config = dict(
    n_layer=10,
    d_model=192,
    n_experts=192,
    experts_per_token=6,
    d_expert=32,
    d_shared_expert=0,
    activation='tanh_gelu',
    moe_layers=[1, 2, 3, 4, 5, 6, 7, 8, 9],
    router_score='softmax',
    normalize_top_k=True,
    routed_scale=2.45,
    balance_loss=0.00559,
    balance_bias=False,
    n_groups=4,
    groups_per_token=1,
    init_std_router=0.0222,
    lr_router=0.000764,
    n_head=3,
    n_kv_head=3,
    head_dim=64,
    vocab_size=11401,
    norm='layernorm',
    norm_place='pre',
    norm_eps=1e-05,
    positions='rope',
    rope_base=3890.0,
    rope_fraction=1.0,
    qk_norm=False,
    attn_scale=0.125,
    tie_embeddings=True,
    parallel_block=False,
    init='trunc',
    init_std_qkv=0.034,
    init_std_o=0.0422,
    init_std_up=0.0487,
    init_std_down=0.0487,
    optimizer='soap_variant',
    lr=0.004,
    lr_mult_qkv=0.5,
    lr_head=0.00672,
    grad_clip=1.0,
    warmup_steps=200,
    schedule='wsd',
    decay_fraction=1.0,
    decay_shape='linear',
    final_lr_fraction=0.0,
    batch_tokens=32768,
    seq_len=256,
    doc_mask=True,
    train_tokens=362100000,
    steps=11051,
    dataset='wikipedia_en',
)
Below are experts of layer 7 (counted from 0) of a mixture-of-experts language model. Rows are named router (the router's row for the expert), up (a neuron's input weights, with its number) and show model dimensions 0-47. Each number is 128 + 32 x the weight over its row's rms, rounded and kept within 0 to 255. Numbers have three digits each.
After each expert's rows: "mostly gets" lists some tokens that are sent to it at least half of the time. This comes from a sample of Wikipedia text that the model never trained on.

# expert 114
router:131166183079181051121171137090106046118096140158141111134063151158161151178139141065110130056130123147128103080095124108111076091156130135138073
up0:096107089173165076077157096123127053127166170113110095177143115113088102133114118131048125160162146144135079104107116073150112102074120150076102
up1:138117164126150117181091138113106177123086101164170095136184096114083111100130143100139109134229105147107148105166179129104117136149174196140121
up2:121129134159079134120123112121140088119165135147142074159119063108114126083122079071140138081143084099151133077159153130152137062170119138148120
up3:087135114114104057104113080134086112136114130121133148102083087119092116142079115116107119095148103163095136128145067069118096120181108196119139
up4:117152119101200100166114154140128081176075191188140176125165086095183092134075151136136147152113086151189149177103179146154073168077181143109139
up5:119131100150143153152128110180141095098094116167104093146119095073128134087114083152152095114118135156196075103091128115142137118206107151129147
up6:142109151170115150105089152136104102092092164098096093099070120127156128086151077209123117103116082213175131130106111132126139151172123108113140
up7:054119159154102082137101113103085108133118099131162144139158134136137137113155135068134092176117111099184108107096109127109105116180120152120108
up8:128101112122073106126113147124115156069155125163159121191154139109108087078099123147142119187147130120092117103145123105116128165177139195089153
up9:121137137130137118168095115116148111149126134167134161077134143090123109106128168111142066142097140143100129149162110111174108121115124107113203
up10:075163173165163138212108064118128104149144107116184142165130139113100091111106128127142141093119131066162179178126116141102123132148119098129118
up11:129113145166115137136118059099132126123150113171123144136136129106109074160171092114079159122136131106167149157112132149142161143125096119149144
up12:101147088129110132147145109177170211152166184117176115171218115055131135099117147157061118072149062089143137054139158109169178081138127138153161
up13:064166110148186164109115125141144210147144113133095074163198117053098151096158090108140186137156107154137143130165096150146121100099088152095133
mostly gets: "Committee ", "Institute ", "Indiana ", "Democrats ", "Brigade ", "invasion "

# expert 71
router:168174099157128091111166165124058133151106100153095153177098130209108163108149150158116132112105053197065095109102190140092134147144155119149102
up6:128058100113147140122098133122163120055149038130055122117150111115153089101128179142092099088100127170133134110122080140165113163167122068176131
up7:129136171200163095133118171124136187148145059195132129150164081131108111129126160119137069154126101132131118166092115129142148126168124126181103
up8:115096147189166088117118144126078103105141077148096114160172135149061137131147097117112086121126120196152124143114097112109064159145134129101161
up9:134167119136152108126139091216141178094165132139118132127172149138153113140151150142125098106143159095140180097153125073125173161177095202158154
up10:105179115119127118154124070127146138073130149100146093138129113115094115078157174104035136117141099183150116135142120114120152150173147174112118
up11:145080144138102170111124112173121167130084111161178075116135151104130043104159138120117131120134123174163070050164134106162172123113120171120104
up12:174120132132081079162132181046142124155154077155123182176139120071112143114087160120100051169066050196132130122078177095119089148175121119063102
up13:123142133192179158108109135125106149135091130155072129119094100059134196093127113129071083098186126133085155144125093075119159133107157105137154
up14:128185150085134105126116116137100182127170118143171117142152085129131140072042161097141065137098111157073099136125122082107159166148101131153118
up15:109132123112087181125129157154091061086136146136066105142142108104061143084147123146139082119168058184111155164158164105130132107142101130098119
up16:078126141168120151134121165195160119126164128115151107186061129140144157115143104113098137135121118098120134125142124125164027110119107152103078
up17:126080128128097143150084096103156105205160098155123124110157161111089124057136152133128109123160126150081067151128131178073125138148154130112115
up18:096121110099185105141184089110047135100097164090119139100170152134098175128153118172096100147120107160173133069169090083077144085151180113123156
up19:075133077143107141157102168105172170076122111145135226115147135135129097076098108122125152146111050203115124074127140171080102165092072104149148
mostly gets: "Love ", "! ", "Man ", "Show ", "Theatre ", "Brothers "

# expert 141
router:097085133172125124103122149157159120140108158151144072131084121104157092144140133097090128093152185071128146136166143070118200151148111141088196
up0:150097074108169133099150049086065154113083183089176099148094215105101129049203138153125129112147099075127162104115079132171136120162116168144119
up1:150153095150074113187121067136167127099081198183115102122081104143089125138165173116084154134118181148138142116122105105088153105161073123123100
up2:086086120169078113152137144094158162129166112141150055123033162099098153120124147163078129191142126141149085090123177141129147144146107158168126
up3:119108137172138095134111149106127129164105229152163139105175077139082139079121165149085106098124137167150165112156133141128141195150148144143119
up4:117109104107174147104119113121165200074065133131125144082080163101082089100115154132051074181182159118123117108132106097133148129134099101136195
up5:147125055164137126088097131147124117113114100115162140126127206099109174129064156081105124170159153105143070095142169152169114101170162113130134
up6:146139108068122152094099105123133117086138076184117147158138118124136157037176121127128154133166113144193107119125117149115138162147131173139126
up7:131113122128120112140136117145129220102115107183154174203120110108155069089158081121141066118098081145158105148123109077092202174153092124148106
up8:067094126092082146150096146117097142182106110122116200082149097088082141125174125100143125119117129135146150167184150135136187107125157141113128
up9:082121047109074084118147064188148164122079101101141154186107130072095116088157116119096140120077153112108182118124148162110126145146110113127143
up10:072176114141127067034170082139135096095153135106139117188042123132111088173119145087141193108114107138151166121156087169118110144104099134102142
up11:096101185122096150131058127140138112094104110105147122153112082116102143067161092139095104163110076168144124126172122088043134156131140196143131
up12:055113132216154097104165095081155148138061198141136140088124090115173056118139141129107097116125126076180139105160123096107125087154130112107125
up13:185127093173129071077060139149159167156088094074133140174170096035131158111183197072173130139134125151106091115067098147118145189141147132118167
mostly gets: "Inter", "Manager", "FIFA ", "cli", "UEFA ", "figh"

# expert 103
router:093095128143115119139116148132147077145093106134134090116058183146097140141114153149137103142155190130162086148136132166121196149117107152103138
up0:103047114149132146169133144137142127139140129123120088131113151159165128155195098088099109157175106131162111177071150095092180130136093124148123
up1:131112098183028097144102144167072126079138162141112164172059116095154162158150116112156151119080111082163176100110121078146158136161126151181099
up2:112129088210075136174110101132166130104182093159078148163134145152178085105087156131145146128173174087101091083091125129137151117056118178137118
up3:080133161135089123197135111165128154094075108137098095184122154094076118180099152148098069139085162170172113103111138144187121105068132145144114
up4:097070128198112152153153110165147112116137122111150138186110182146121095147168077182143101086114152109175106116131090097100091113169072086131116
up5:074109098137167150147127150099132135092107168077167128178154175142118099130097111173127060086121140214136124092110150112139170143134150196139078
up6:117142115151122175142164141035144132155096196082132136092118139059076149113112152136146136127127128172185127147156150122165110157092079196144118
up7:159124123129158183200091094111125149135081192170160081119093104092115170122153094162158115125141127126147106080134119096160097170143174116163114
up8:137112118152054112131090102144125062123115123208183106086140109174116149100140144045099108194117076118124093096120141080126108112142134160140139
up9:161134081101102100077138109163044110065089111149197144115213087114139116140161146147113091081164065111198116142111156150080095087164107152096161
up10:055061128128159047144119090110121168193171092104158107126099155119109068096130157141149123072157138158139175099143141175074134094107146158165080
up11:105121085120083129125111162112199135143049067125076148147111119078057103143169117122150148118143111110136073144112196089144157135164041108098140
up12:112090179116089129144074144135085171118114117115113088170139052134149081153055166165123173168113151151103143068163141110124196096141148158141092
up13:122160157090136042161171162170164096123182098098137157158111157105084177095155123149110150166091114178109081105157099093114117116082120127099114
mostly gets: "create ", "Confeder", "protect ", "An", "Inter", "Icel"

# expert 130
router:107178167114175066120178137117081090158092170105142073182113112158164143162138138058101108093119122165139093102114124101074087106169159109145117
up0:123117125152089143124122092141070131129114104143136126203126102097123080130099184126117147118104118140072112063147085123128092169126092134176100
up1:057141159177137144126116145125153109114135164122159064127087148080198141123079048127131126118152111120102096143105078105134151117108158161136126
up2:098141153162178110113056111131057151135157129091126137182077119139151109129116185113064131201107157121152140122165137135063077095142137114092120
up3:089131091110147101155102087177147062117129085095136142096123207097118130136122143111093128134110128119120138138121089147119148114097140065131129
up4:094173157134150073123135176099085169154181197113188173182174153097170146130159198133115117096105108101155164124102091174126112147132076139120149
up5:137137070083163068141125145136093175137145050136119162128114154089069128110073133132141126128104107192095153125166126116148182097075170226152122
up6:148153111153049074161138069116113135107067160179113132157150117118123086042090153102114129113089090162162111149211091069061148139119154113121149
up7:085108096142153098122136104143192083135103146139212111165112103091202091106079099137109094142094088164112100144110109113096138138159137151089126
up8:106076097141112069089117128065110173183177176124177118171173106085171137142116141145076166135109141130146139115170106116208139132165097147154130
up9:175117111143108107126157095173105147163134099171108123120121158093170127126130117109156136113155084066132196151137093159112151131096142150081135
up10:112099142127121109153162104086190110093132153160139131153116132110088181096191139078183098136151173118161100151116125051158167166148115173073215
up11:105112135081135107128052070126137187116138120127178177189150110100194101156107130117155076123122130143121151116106148111067080168198120109084122
up12:119137189165089177123121122153158107163137167166117149123093099065114148152154135120153166155137133154160144177138142139138113138148135097117099
up13:195076056140131142092059127083052158137106119142095138119205182158135152112135140150098189098135111160186118068117133149154134142176102115148107
mostly gets: "Festival ", "Committee ", "invasion ", "Institute ", "Convention ", "Sciences "

# expert 92
router:119155120132164148078134143122143161101174136115176157116099152152082123113180160144088196105133063201116143099160174107088125178165065117142136
up0:086097108071165142110143111145150144111086164124104134153183142157178081144134165164108116080095134140103114116084142102124064107134115106213115
up1:094164121146136111109147124155209101137099131126169154134098128177089168122113155154085080180136125138130147128126092116096197127184091147149141
up2:126127077207153112169181159103054165115104121121103156092151124143119078161093074121150083090111066165113175156097109152166159099080122085146110
up3:112155135073140118146139102091117071084099226072111123116127164103102111140088125135141140174130093176110110081164139121148159165117096163104131
up4:124103077189085160082138101169191162125146137164143075053146147086104085085157077177166149151122135181122110121090158101107173142143143150149075
up5:072105155153141156172087095116114162136168108116143132154190165124134177118114197131117108126147115138187118133088105150091117123182149117131134
up6:141131121155139095113086154149131071152111099160154099067095164158131148139122174095117077130179121144130193116108112142113170133098110126150118
up7:176157094111100117138105110139120111146102128159165105102078097142133152115180075117100100161117112136142155147160134108084170152105071121098103
up8:087148106123116155146119115134146138087110145117173095147113072068102065151141105093149159125146129110131058102122117136088083080186159151111149
up9:105081178118133102182093093090084163128138213138169142162144133114176143147121176098082174175132132110125169122182084138182081084145116132169098
up10:096138131108129124137151088118067141073140143080150115140146132118134135115147169203157117134077165100149060107144107140198128176161055057169161
up11:147113086190095154125128049085096113153146167120122160155189177119076178072113147168103122106142126143194130127067137126137153155122118102154124
up12:156052079088153155160102147111075109152137173145128131056161137169101126125163113137142115166166153181142076134198113159143114134121077102123048
up13:056081158093139142119107164131122166137144112092079076171101071104147029142182153170075124163131113176147090127110106122098140125199101175174160
mostly gets: "Athletic ", "Air ", "On ", "Cricket ", "Racing ", "soldiers "

# expert 28
router:099149191147114122118120131138143132107086155103147118168149168189098191124143141062105179161130163125134072047129149122093078096141125094136166
up0:111197129154121061134155064086115134175124157123149169112151122170092119163130104133054170169149157124136101154155099105099146136076149111102144
up1:074099155108115093112117117095142145111139136142133119139147196152103190137108103133111104126088150159137103082176079086090181136125110168129195
up2:093148086176087022129128139135150143117106108143124173110111150104117128080142180092181099105123112112112041155120092109111171141145159170150140
up3:131070109139128081164088183091116125181126103061129113163117112131087133082114145109164116145147092166125132111096108112131162060122072107145172
up4:068152134144163195109093125157084107129114141071177133119101178099114153135137180201064098146130168143127104136110105110112137148165124163147155
up5:081078126156120101107130085093109183100094191119170169185155135186101137155154138112126109096066121149157138135125079075127110108134097137116160
up6:048168059142112108145115143087151132123091091075113096146099148090122146085139105135073051106086127140104117080113112147106113082131113138192112
up7:161155119127117083131156202094099082085141094107136092145126102103159138124141101160117119091099110181118124144066078147149121108111171093165140
up8:148101126165119074166137122095084110169140188092117102155166140155142164122166151113079124143120142160172076143116145104225096152176068118125118
up9:123108066192071069131166122127110143063162113109037046100155124142098159119119122126135136162107119127135146196143153143102167149126143136092092
up10:162127133129119131102125092083066152154138120092107139130190168137059087168139090078082132109122142093180119123155150085142106139157131136185141
up11:072126168137135035122115151129160105104128130129153166155085107115135102120190134125151181116085132138177103136089137148097165155104052138203055
up12:142125179191159111119124184127110109105146141148137147153122166158088084174140134105089131122096131081099124170153092097098175174123119160113091
up13:097143097182057201107126116131148151093114145126120095127112122139117103117153125133099111181099154102174131065137088095103089088159122148171151
mostly gets: "Majority ", ".\" ", "Loss ", "\". ", "Senate ", "appointed "

# expert 43
router:107093078134156132108131093202145159169187145086175115170115164107147116143117088173155115143124166037169114113055133131145067129118170110099175
up0:135195097131096099084116163146165133125134128167096128118104220069098148112117087127052087142047167140108152074119114113121113086127100199064127
up1:139165110137145109126069078095085139074100098118119069105162094113067132135146119124114111167129187158109142186098084148052172171146115075123064
up2:111125115159117194120094170068133154127140152147180121194144149121146107133114154125112149149188101092130111129116116093146139148105156120183125
up3:067105073055121131120141126086183111111212180132192102155089172123118118150114135169103157159093094079194129123089085107128143136145171110101147
up4:093114098158157089146117171171162154130126143133162159132087115137165155137132110131164061168047141109134029083136140115159119111137102136152107
up5:054116140108117107096138144140167097116147127143123080169131105171143184102079194123111091174122133149153124099078137128132111155138124151135171
up6:123061125114153075183107126165158112107144178141148130089118152175097140113138129163114086138115161130154112185116117078132074111120116152116198
up7:169159123113104110150140092150190122100123148124115140181119168092157092153133217119103122114111143094136066109157157081165048108121127082075192
up8:110168179151077126138161165156156205077080086130132126119072119111068083143149124159165143105083101091158128132114107096156171139141179113077105
up9:148138127130086104165110092072136128127059095119128104103149156143113102101145135194168156145162146115179076126070069075137125117132135119067076
up10:122112105144111121096103121092069095088145101097183089124063134141066132162154105168179045123078093145143121131115120105099102197107100139146139
up11:163117165134032113109140192133091167171165118106121136123179130162116121124113168175139151130122094218128063110110126122136115175051103064136124
up12:082158129168181182177138157106173175140102089155144140126171150159069186095148171138084170133147166110169131130079113115132108116090142079175172
up13:162196121120140122116154158088085234149163124129085106166100152082112109081081150099111160105112112182084091087173132101120135151085132152171105
mostly gets: "Chand", ".\"", "Rah", "Dh", ".\" ", "Kum"

# expert 153
router:141127172122191152175109130140121165119054163127109141153172090111075157129105152146113107093108183177100172157140162143173182124170111114091111
up0:147138161094150094093105108062115153147116161160109128103115137136148131135165140161103102128105179090161182144085108091162155109152079073118137
up1:102145159129150189151180077145131105144149173161148114144144128115100153110086103108077154151086080074087131152176140141155177124173203129099110
up2:095102126135147139095090103125151111159150133123138148181108088134066135112161102172128152083060132110111133151147132147105091033121098098164161
up3:101074077137186103174132037137132088155068138109060069110114125106093179159124212139113155105169156100110097130112122111197142144122097100135160
up4:046122112107148109144099112123163134154098135168109081151198134129137108090137171147153063113139181098094101084163072116158146133066171135149131
up5:129126109147117187194136146117216089141176135135083071117139185140073141109120163104092122095068193143112104158116150063191142105189101094108142
up6:138112107206137107139099165110102103101161128101103135137138129094148132114113107148117118114175110097161173119128049082128105135190193119144033
up7:075112089120139088127087184128140152152131124143127153141131164131065126125043076129080123130147073185125110098080183137107142153177111165105103
up8:130146088150164122176100092116128128107130109066122095154107105136093131105032146094141112121115100130138105168100116178144098183111092136181132
up9:118147143090127135114118074081165147097074202131130121153117140154060140136165114154113124065081139076119131136111195131118130093103143147121081
up10:110132146102196126149140143091190109135092123144115168133175142081111172094127166178158073135120108149160121152122087092032139106142104133112136
up11:097099141111115138186144130085095174185166158192145094150146111142163132127171159105110120176134093143139162170102146155194172161143125131126141
up12:118159098081184102124106153138121098125120138159102100122069126127097199142101139116177112151130141164142134162146163146119131142122091151160171
up13:132149170120144152123131148046147112145114126082114132044109114124129108205097143140102154142126110083147113110110107124094140124137076125129126
mostly gets: "(°", "highly ", "hydro", "olu", "wides", "solid"

# expert 121
router:128107127134132143046192081162092112136096125087121148117152120107140116093114094137187092129150123167126147121151145184163101209086153073121154
up0:082091090150183112099062107122145106114160128132148137117125130123079108086148087127054146155189152192159099107143102125134147142195113115173146
up1:110124092148122119082129111181159099110152207175127128167100109144107155135076081167109177108120141152148115184095172138142157097162089119143133
up2:106102109162117109129170155161097174105110154127140080121150111085073120088115195117062134117105091164109070096114135142180147153155116151163138
up3:124094094107121138099143130156067091082089141151157085160138160137156115117152162160101133183101066124125108126040120096178077128113135106145118
up4:110119154090131097088167186061138119141145153146147048146116061139134106118096166172124080091186123115126066153144127124122133121125077162081162
up5:133113110128109112089142156122130116163093104118093128155163108115142128141144151135184147112081113082114120115137130128168133191133102153148108
up6:153087053070094095169152109143142076117107094148093122112121072133144135138155176083135070149201128118158094135073077186143135099097087146219124
up7:124156104151132158104146116120107088105100213127090173107140148126197142094153135118171127145096084099079178117073110112185174125114085081141157
up8:110163141144088111139044104089063109118161156120144131115153197124169151136150147158096152056104165147103119110131180143140126161126074091098098
up9:106129084157128144166099090174125097124134152178101097191124156102113142060090117164152160090112149142101086132067170136102092135119158150126159
up10:153099115135160126135115136134090174088120163158099142101105051130065178146143093126096092097103115159075209159112132093181083129062108146192089
up11:125106171113114061115122103088141091167126128098109132126125186066095129065077142095109135141098142083143138106130076090178133145114144127176154
up12:200126133116125137141127117174121133070135160155118192076139162124138021120157159145108147105128137108106130152112111120123125137134087068148116
up13:092126082151136092153141174136129101123147149095122168149108118113096137105162102105138130080124140099178159064083165119122152096054104093169110
mostly gets: "Qu", "Fi", "But", "Oak", "www", "Garc"

# expert 66
router:160105098133094121078132111126059092079137104104130123158081132137132113141091074087162135142162108124132118174155123165162140078071137147154174
up0:140113114096115157146129114108108100146107131147078137141111105140101092124198099133108117092173102123138096151153094147126213144153129124144136
up1:080154105168139103163076073122114118057124161112175197193095093131060076109148120115109173176177139049155124162113110140126160116176182085147127
up2:153118111140169108153058124097196137145124111079138055146124146127103078145157133109110124165064087137118135151126100155134160069122126199132110
up3:121139127108137099200177141100140138165196103189149151132037116172086105096106110140108078143124088107100128132155197122174164159131116163127131
up4:108147080189084090111117133087115155096093117068094109171114135127128121088053137106114157114130091151133092131170117086113184126094068144127088
up5:083040156151179121117128147118113145098076103173117098094123117130123179150157150110129116076131105104078122173093164077141113078084115155116152
up6:078154108173135092127111202179196184125152109137094142103053080149102140100107130147105140132148127121142139174108130147131150142131127079112189
up7:103088078134162118112137114153152213136180146099058098113095085104049103133161146143076156133085095113146145176161115139136147128162152169091167
up8:157097172117119151128179131137118140124120162113115093158106110085123081128079161134100078167118112114123129181129148094097184105142108165122107
up9:182112130098114048170138118141114127160146116129114115166117174125093067139101152126089149188124177121110080144100089096109145162084130108133110
up10:169161088137109137198153118111136118150119160096153133073138111105135094122101156184099176118107138121144148129141093146074056146113130140124182
up11:153077133148126108150155156070114146158137135134086071127139116128121123115086156128060132099161069149110109091157061084161127104109168077128129
up12:122116121111070141149118164112130107203143150121176095134128084084104074158050134114074148151135149104174119143131085152154118129148058096164153
up13:076116127135112121102158138057136149107051115178174123108125114138117148050140092069091125111109080043100123098169175131083104115148114079168139
mostly gets: "sl", "Sl", "ł", "Kl", "Fl", "Kr"

# expert 97
router:172178161107183177148166135186120106112134153121144078112101117122096101142151132108124142131077061176132119120117183116077169152147135113144083
up0:092143132132157151171119140102121135145124102174095150110097106133076133151141095159125165149133130137107100163059082119107127116171141138162176
up1:119161150120122098128145140178180173119175090147103109157129161084086137087150167129147068137139132150095189176064178101206132107113136102149169
up2:112167192131146048107113113149092113044046132124153165107175071123147176096106120118155154168128117075136072155146057100139128119181141158123149
up3:134166100115093157106119120145177084178159107175090137191104187107078091131087114168104099107112059122133125111110136096154141167140141146149120
up4:123102106162145091117147089142153143114100112120183056143152101141148137091165095080144143132076089187089135140116066144143162129100112155161192
up5:153144092120150194168105084075146151118119122139102133153129130065114133099177149154128162140151132142136070178135122094149105170146099114079104
up6:136159065165099160137152086129152121159106156148107127122119136124115156138119176133094133142111093102099149091109073101109117152109194093105114
up7:102143113098157108121168131172142104124101071104169169034109142085109131121105124131103129115094143148084128212083145153151155178126055171147079
up8:120114051164171136171096104095130184085200151145072137146203158130161124107151157089102149139171128139142113161089088114132073123139128169170106
up9:133145070126172180082105130122166085144148122133179107139138133157117139090169116139150076118100128146112053182117137130149169134125110074104193
up10:084153099103149139153127150093167132136054096135145080155093148145116143114116207086113062119030126146130173178172133176138161161153098086143150
up11:084096134114184137118152101139083082152100085128087077107070205100123117094147107136160092066138055140126147149147110093091182143164128138116118
up12:167129171096150143177133151179175170153206208121135082140110145133113178165165133106069132167156113118090161147147083118143123120084094147158097
up13:112141126176120131127102107099132157170109100133104102162125110096117138103112089111135125225161134091131097147122112061103155131177121119142145
mostly gets: "Socorro ", "Opponent ", "Detroit ", "Indiana ", "@ ", "Oak"

# expert 53
router:152086149124048153070109162114086108138067097115119206114177118137114078167090041164129126127118164130138098161123117161102075097108166119169132
up0:140141086141143164058171117153184169162137155070172143137143149142160115067126140123172121115150151083133110109154131093138110131085090120161188
up1:125144128128091108230099118124102119124142136128138093155131201091099162170115124160154111121121147146178103112110138103083090081153125127101204
up2:113123111120097116147169106153123117118146144101135072164106138173094163150153095139158104083156093122090102121144089110130158153066104078166138
up3:162024125088092116141132143139123108123125133101116133087102118136125095133149128155138134090136080187146107164101145119157131102160109088114117
up4:090135123116134129136153137120188138167121098134126146180056093123156163114197117136079112135100142149153100099192088096119157110124159155153136
up5:093167091188049078128134185161141158144079179076154112124113101106095134090178098205109065169089105104119117146123105124134121136199117139116077
up6:150091127168064157138100097115112061090160127183149146126098068152105137150123143119119150167079133088143048097101173072106100158111148104157127
up7:101073119149106114059100151124124092205154100111164167151141104149037093172110063161101153145139105091151115189145091160150121091147051129140163
up8:086135125157152118146162153077127127155081095133138125105109121134145126082077136164203109102135086109169079149078155111186073098145113171120157
up9:123160111082085159170150143088106096129137130071203136138119146078110109051156104145095084124161145086140077143109125122101139109118139129144112
up10:141102106135100167096149192104106116097081106131127096084091057107080146092178118081094096146135102116116172131122159100137120101094125152201119
up11:139083114121106187158151136067156168092079134137106135130102141073092081171188060129084145139140083148101057150102109137157124121181101137091136
up12:136099071148077131128106165048097105176147190147157079150113149098117169127052140141172096096157099122105141146115156083097085125175099144141086
up13:124126107101165132143109088181042143073126171109121164092131143139080124102098122134100091127111155079108133123082113164072075069090143084149123
mostly gets: "No", "Mr", "vs", "Po", "Reception", "A"

# expert 148
router:160126139137176109120123137157106139108112132130128121156189108064114114164100077153134104142112122165190120135164110158144082102137156112130037
up0:099058131088079122101155135115135176076057079142139139094113125188103101114081117123172113100157136134112084191117091132081099095136140114135113
up1:155124115121104016122124101188168118107153135120146149102143085137107091182100136126095066109108092123171133143148112163110147123121136160131133
up2:160091180144127109109145129104126100177131152158156097135120170154060135137073124134114141137058055146127114164121082087178113075123148117111089
up3:150136128109176124114123093180125145132079148151132150140152063114141127072150136047116053101147147184065148173114103063095122091154123115131139
up4:119170133135173115065117212129098151071154146195152151091109123090124128115117104157090155081153113127117128140132178108132126210095135170121109
up5:148105138160124150064099203105182146111150114131135100151108153099117099128130184155119154128163120161135116178113123073146074087181103100167091
up6:116134112115113126140169149138072148088101086083199135157111106098137078117162150132158125163119101135132085114118112077099103160146101160139100
up7:142126110122104103135087112120167126119148205141177115129099091156098140139129133132132165105108175123016147079134122102142109115091098149099102
up8:120123084087121120140144142128133138096197137125036120140143112110125134124106100133133151107179128183099122050115180039088090157152122130138043
up9:135109137223172122160115089150177099127116155164122127137115146138098081110176133106117117110132132164139104148101158072155132155114129043125101
up10:108150120130192094145204130127143136075144117134059151169190097124114142139109165152112136114122097159174118121059077123196140113215119125150095
up11:159069156137108186083160125074163078050138177074169138156164104169105129152160067119132155170086113075129100116107073143145089134164142094159132
up12:137151129104139128138123171129105064112166113142064113124128125122019151127144107161128092101144119145150149148134072151130076133118082141164123
up13:122149168087132140193155105040116107131082127142113144125161137164094098142153159217119130127111106195178175150106101091143126156104136125150114
mostly gets: "poet", "olu", "solid", "older", "public", "mist"

# expert 22
router:120157117107092149176140098158127093123121136110171158125166087142142113099130191091087101151069185115147145081155139156094159105149120075144149
up0:123110120167081085122096101143120069136145134102170125104169138135150091147154120163151084168168167164116127088163082119097110120136102109097111
up1:060114128119072124160154117126058135111143165090113153165078077108096147092095192124126162092150172069162108153110130125104132117139066138207117
up2:095077131094126128101128149128080130087097127173136107124150122116055134051152135147150077088087084157138207131109173145106161134192160080122140
up3:156186097098096101195169068068163133071104127116118115110141070137060164105178122185129131162087176174053159169123118095114091223182105142128161
up4:121092139131111101161169114125172131107107105145137084095147102116080087107108134169173098169130071116117083126052132085107133140172150117118150
up5:151101167138131144132173126067134188056135142085108148097134080100161088163126167129129154150131117093156152130076068163125097158106093139127118
up6:122186068120118155115143149165153102073143141165141083117133159122162140078119130147150057091129166154095175117144054128187097086141060173103111
up7:114176114123135183079157184114148112123134170065072147115111127173138145150136122130105117154139066146147091109147080183135133119126123061125168
up8:146106120128119110119146112098071140099120177116152172126117081139127172095099145145106063177097172115125103124181128100150132130176113085181145
up9:088184125151085092144095079153137123127161140101116095161166162069175185160124142135130140168131152125171215134110096104186096157106161101102135
up10:082103112163168152085153144088081167103146089090196144107157154117056154161158108144124141145081095110118084094080128149136201102101083165121145
up11:164093149160136085161081146060103154091103118127121101167184113111145072168155189107123103108170124126104117135107138182130150180121068153091102
up12:126115109176113148088111055093140080147124108133124162099085133086101102158108112112136118136092146126152102113097202111144158129154051142124147
up13:096095136102092107020108116125112063117145167153114115104156201173071162114119168199122141174109146082087137077134104087130110097187165155107149
mostly gets: "Majority ", "votes ", "Chart ", "States ", "Census ", "Swing "

# expert 26
router:070100130145174095161152079155180155124102160116111147115098113193119125149138106100113114194157136096095124073124197130090125168146092101150118
up0:091207128121133097129093114083128121141138106140087125121141093091117137106149139142162061116140129126132132069058119146163151124134090088134156
up1:163166170142128123080182141124141151142103151124127162119074141102086096121129106136155124128135137075154108210163129215139146106181109156158165
up2:190132084131132138135149109084109137168078103163108103162165121110115117141104141135129124097111140114116134090105098104142111160097079117143101
up3:112154151158086130136099074113189178081129127159102127109082160141100124137178070194156142105091077162113135135087157139114101160169106126169141
up4:090160098114099043109102112094138146167077103063195089184132111133130089127109092167136100138147149133150128112150098152079157109183149195113092
up5:127077127161151074097144101143070124088129130091192131133151113164078132188169143115110103120164143092130100105120160112151164094160117198096124
up6:134093159098155103082182130127229171127129137138127107077099091164146102156116120187120154178166145120131082169169076114149108107126077139193143
up7:139125105100129106183130135123071060121130123129130106103157171157131144125202159153116088139127153124051183166127096102132109118166103118126155
up8:126119110166094084093046085087111104124137095109138114084138135132148168135146139088137181148109131128135122165186098138134215115166171088096155
up9:077132161140161197147161067099164177120111133114086173118131118106106161167146159157122054147104106138117089114152140171175098089115122171190129
up10:154149111110149165124163122151118115173083167115104146111157128153096156138153158163122153112114137098134126140132107115162091117104107130093131
up11:127116122126128134126137083138091090083153100133128135188135118231094128085117157140175148211231139150172130107109114107154136135128124128174157
up12:138075141132090103103168174066104131112131093134143151128120098173134113154164159094123093136125091100097110129148058093104056119156150155100149
up13:196104166135136079151127126130173137050104099093112163097085139115111140156140114138099091180076148105057096120153149121156147132125088134116172
mostly gets: "Length ", "\". ", ". ", "Our "